Below are experts of layer 4 (counted from 0) of a mixture-of-experts language model. Rows are named up (a neuron's input weights, with its number) and show model dimensions 0-95. Each number is 500 + 25 x the weight over its row's rms, rounded and kept within 0 to 999. Numbers have three digits each.
Before each expert's rows: "gets" lists some tokens that make up at least twice as much of what it gets as of all text. This comes from a sample of Wikipedia text that the model never trained on. Tokens count by the router's weight.

# expert 19
gets: "0", "2", "1", "5", "3", "4"
up21:468500548498502525540477479469483469484506462493496517524476514525505498540510490525479492538519470547475498481504520463462530499513485551515457473536548491491499475442507523500481474505531521519493465464513488483558515496547512485488460508477508519497484514499482494475483508512512468542
up22:448468522436508463520452481472520518497506511520468498500496488502505507491448485504503476511522516462489468486497501479497455500464532495507486504484518456452488477515485503495521490521482474499500527491476511507484538497458453470479490515455474460478439524485500464520499447505524482495
up23:543470515530526511475474481451501461514507497502511513447491512504483491470466502515487544527495470512482503486508499530522527480488471521494432511471530522509508478524482535555499508505496496470502532457479548521497485516502508548506500451508461527543503494528517469512477518463514471507
up24:484506520503524520551518486495537536523474456494511518529463524530527505523534509466478495541493438512494491514497552521524509492534462511469481452506548498503484521487498513478458476475484493451453467485516530521532483506518506513477479539511520500511523496494494508545494512529530495480
up25:467489486509533491492503488499493511480541490522486480548479499515502523468505510501481564531500499460476493475550484498541514456517489519483534478516512511510514547496463492515474506446497548477504488509503533536524526504514463513472522504539562517476516554498500486475449500510512510480
up26:532517527477459456464472538453496564509507481506473503501518484521531498480500479495478492504529485462470530504507497476520491485472518527495468507483468504488498498511454502488559508529578470473499536483481526479513532478503504493447481484467498502511488508499470469531488473508498475478
up27:535508491469473491470516468491517480489477490527463486496506486485499507468499490467491470541539513476483475509501511516466488489499530506479525546515456467518491507510507482450474519517521501527503461500494520483528483499458453468522529559544507493448483516522503505512505473563522520450
up28:503499547527483503446452497513513506499496506477503455522477526495525494521507480481483527527531478471495511512505499520513527521506464528499458442494475521530520514510485494484516465487561479522435543460469465513510511529497520511467480467483528491534494502500528501460517475498515483459
up29:566503514486527513499458489508478540517488510512506518479493533501500498512494472437500545500482487527505517503477542520527474508464491505487484545488497531475490446497527551526504492455502497498525514474489489485523452564502501510508486493525481481537473447490531502475508482461530519505

# expert 10
gets: "\n", "==", "===", "====", "=", " following"
up28:480528506486507501494471537462512507497491499519487505507460489461519491499473484513484558499509504499459517524500491476505496539493468515459507521440511471502517474531531489490510493491478510430523552459527470457499478576483477492514489507483490459506472503495459485506510477512506496453
up29:465508450514520498495471487483468549498508482531509509524502507481483458492490462497483501510507488514497524463530564475527519517476479490515512478457469525517530493476517513553522518473552514480502493502490480500532499501510493537525433441465495503464521547487491495493492477476515504469
up30:449478521491467546486485474488493498445490535498513465493501508507475499520490478518443510515492479491490511486504530491527450505468521484482452493465510471481533490523484458497508498519509515534506463486462494518486499517454496504535471437497553497501493549498509539512502506499555488518
up31:522520502524469479501457451495497487494564488516527498510500489475470489529518457506493459512522503454504490511543528498481412511487496465490511484441495516490503500481502514502527503533519477573473504507528480500518496519510513496507505479506488456508492485495521511496528458499543502460
up32:529499511533504495426492488459510534473505508516509523487499516537478506501508490504476539499490514485493496476498517456469473470483500481450461493503492458492513518477485497530549443535525487475487507526466512519431508503492464491475488496528474462526493500529501489535511448530519513517
up33:509490492441483480492443533452510499449509513476501516490458517482533460476466459524496536486510483477498512515549492503499482483517506482499501497519482566485535523503446526516529496532472515464538558472505501508551490522482513487525501509485489493460497498492493487490480499492528514496
up34:470483517462486495502497501551521500465539538474452438531502517483552476530540473486491537541534485512513536510501522510491504484515487513553491527473486529495495498501513507535486502521466509464514525459539510496510533499478485539499512488526485498498498487507493478514515454514502542447
up35:491503491497504503553492487468518468501493472515474508541479505538494517515485471516502516490541512524445478489517475504475530534504508527501509511501476519468511503527472478463487512515558515518509513468477508526493550496474448508491461542513555493444497496484482489507553447493516497466
up36:499485506527518472464501465502476475497517566476488455466482519521480494456499467501499532535513483510466500493532513533491509530481464497475507463513515552540465520508502500516487534491524525455502503474556496493475483517489489556509481515469477472514498494483500510476466507468516456460

# expert 3
gets: "\n", " ", "==", ")", "===", " =="
up11:461523523432467552507458520505501498459519496532482428458469521480499485511503483499505506527534478492460517506512515498563533492487511505492501486511512493491492515502501475490522508464508529515496493483460503471474510524471486521490485478516546521494491526537474459554464494515494514479
up12:501473459526534511475489473510493483476493509560494500497479488534534466506493501551490475524484496454457504503473509518454553491508506509488516518501460523501518495493524453542502491533482564487499507547520520532522514515512495508507472463485538478553486494478502549517501489512519530498
up13:532471497513516532483493451510467503482485574472496486493500510542492431443489486493467526490539481486490512471510534485494515539503471515467506505537534469499500477502502487565507511482519539452485504467531481453509476492481501498520481500532502487495499485523470481469479515506492493510
up14:491488496459452484506534502505499499525535506493493472462470562529478454530453486518505487533525479478450519476550545484483494486476517479500482468517516508514535512529492505492468499465505501485549530475523485536494475495466502497470504528449505528530512491508497498543531493474513502523
up15:498489520474502504482514486532483526498499508491483491467522531513497425524535499516476516483511501531520560515472522498458453486484501528514477525489503464492489513513487561507503534531515484512534516436488522511506528536483497499463499490462516447470436527513516490513523479482504506495
up16:500460486469512507499501501470482504503501505504484449469445483521508490524521488479463525495472495499474469479468533497482508511482488474463496487522505500457559469503500501508532524532473485494478496475498521495531477511483386481467483488500519455518477514487527501492460505524514504520
up17:455459500512513489509477485543482462506488495504526494497523527521537477535501490501495569539524475500493528521496499491488518512523491514459471491491483493497512475479479476567463502449523539464534485467526461476525463467474495515504488490538494461459484489503469490477485511533502520504
up18:502452509483501509442498457451504512508483518468486503485495527517495475568540517473481542488525491490468499473526531508504477486490499500488484502517488499529481498519514496565518489459518512486469474504532508507450507490419476524489465470498483522508492523518485485511487472526493537528
up19:522496518534527483532446482490480483498545522473515482510508472535517518507505487493481512482497493491501519483546462473486481504504520533521501517515493512497485532453491536519496456543542485512486478504472478544529479482464423537505495448504552479496495534508505507499497453480511477484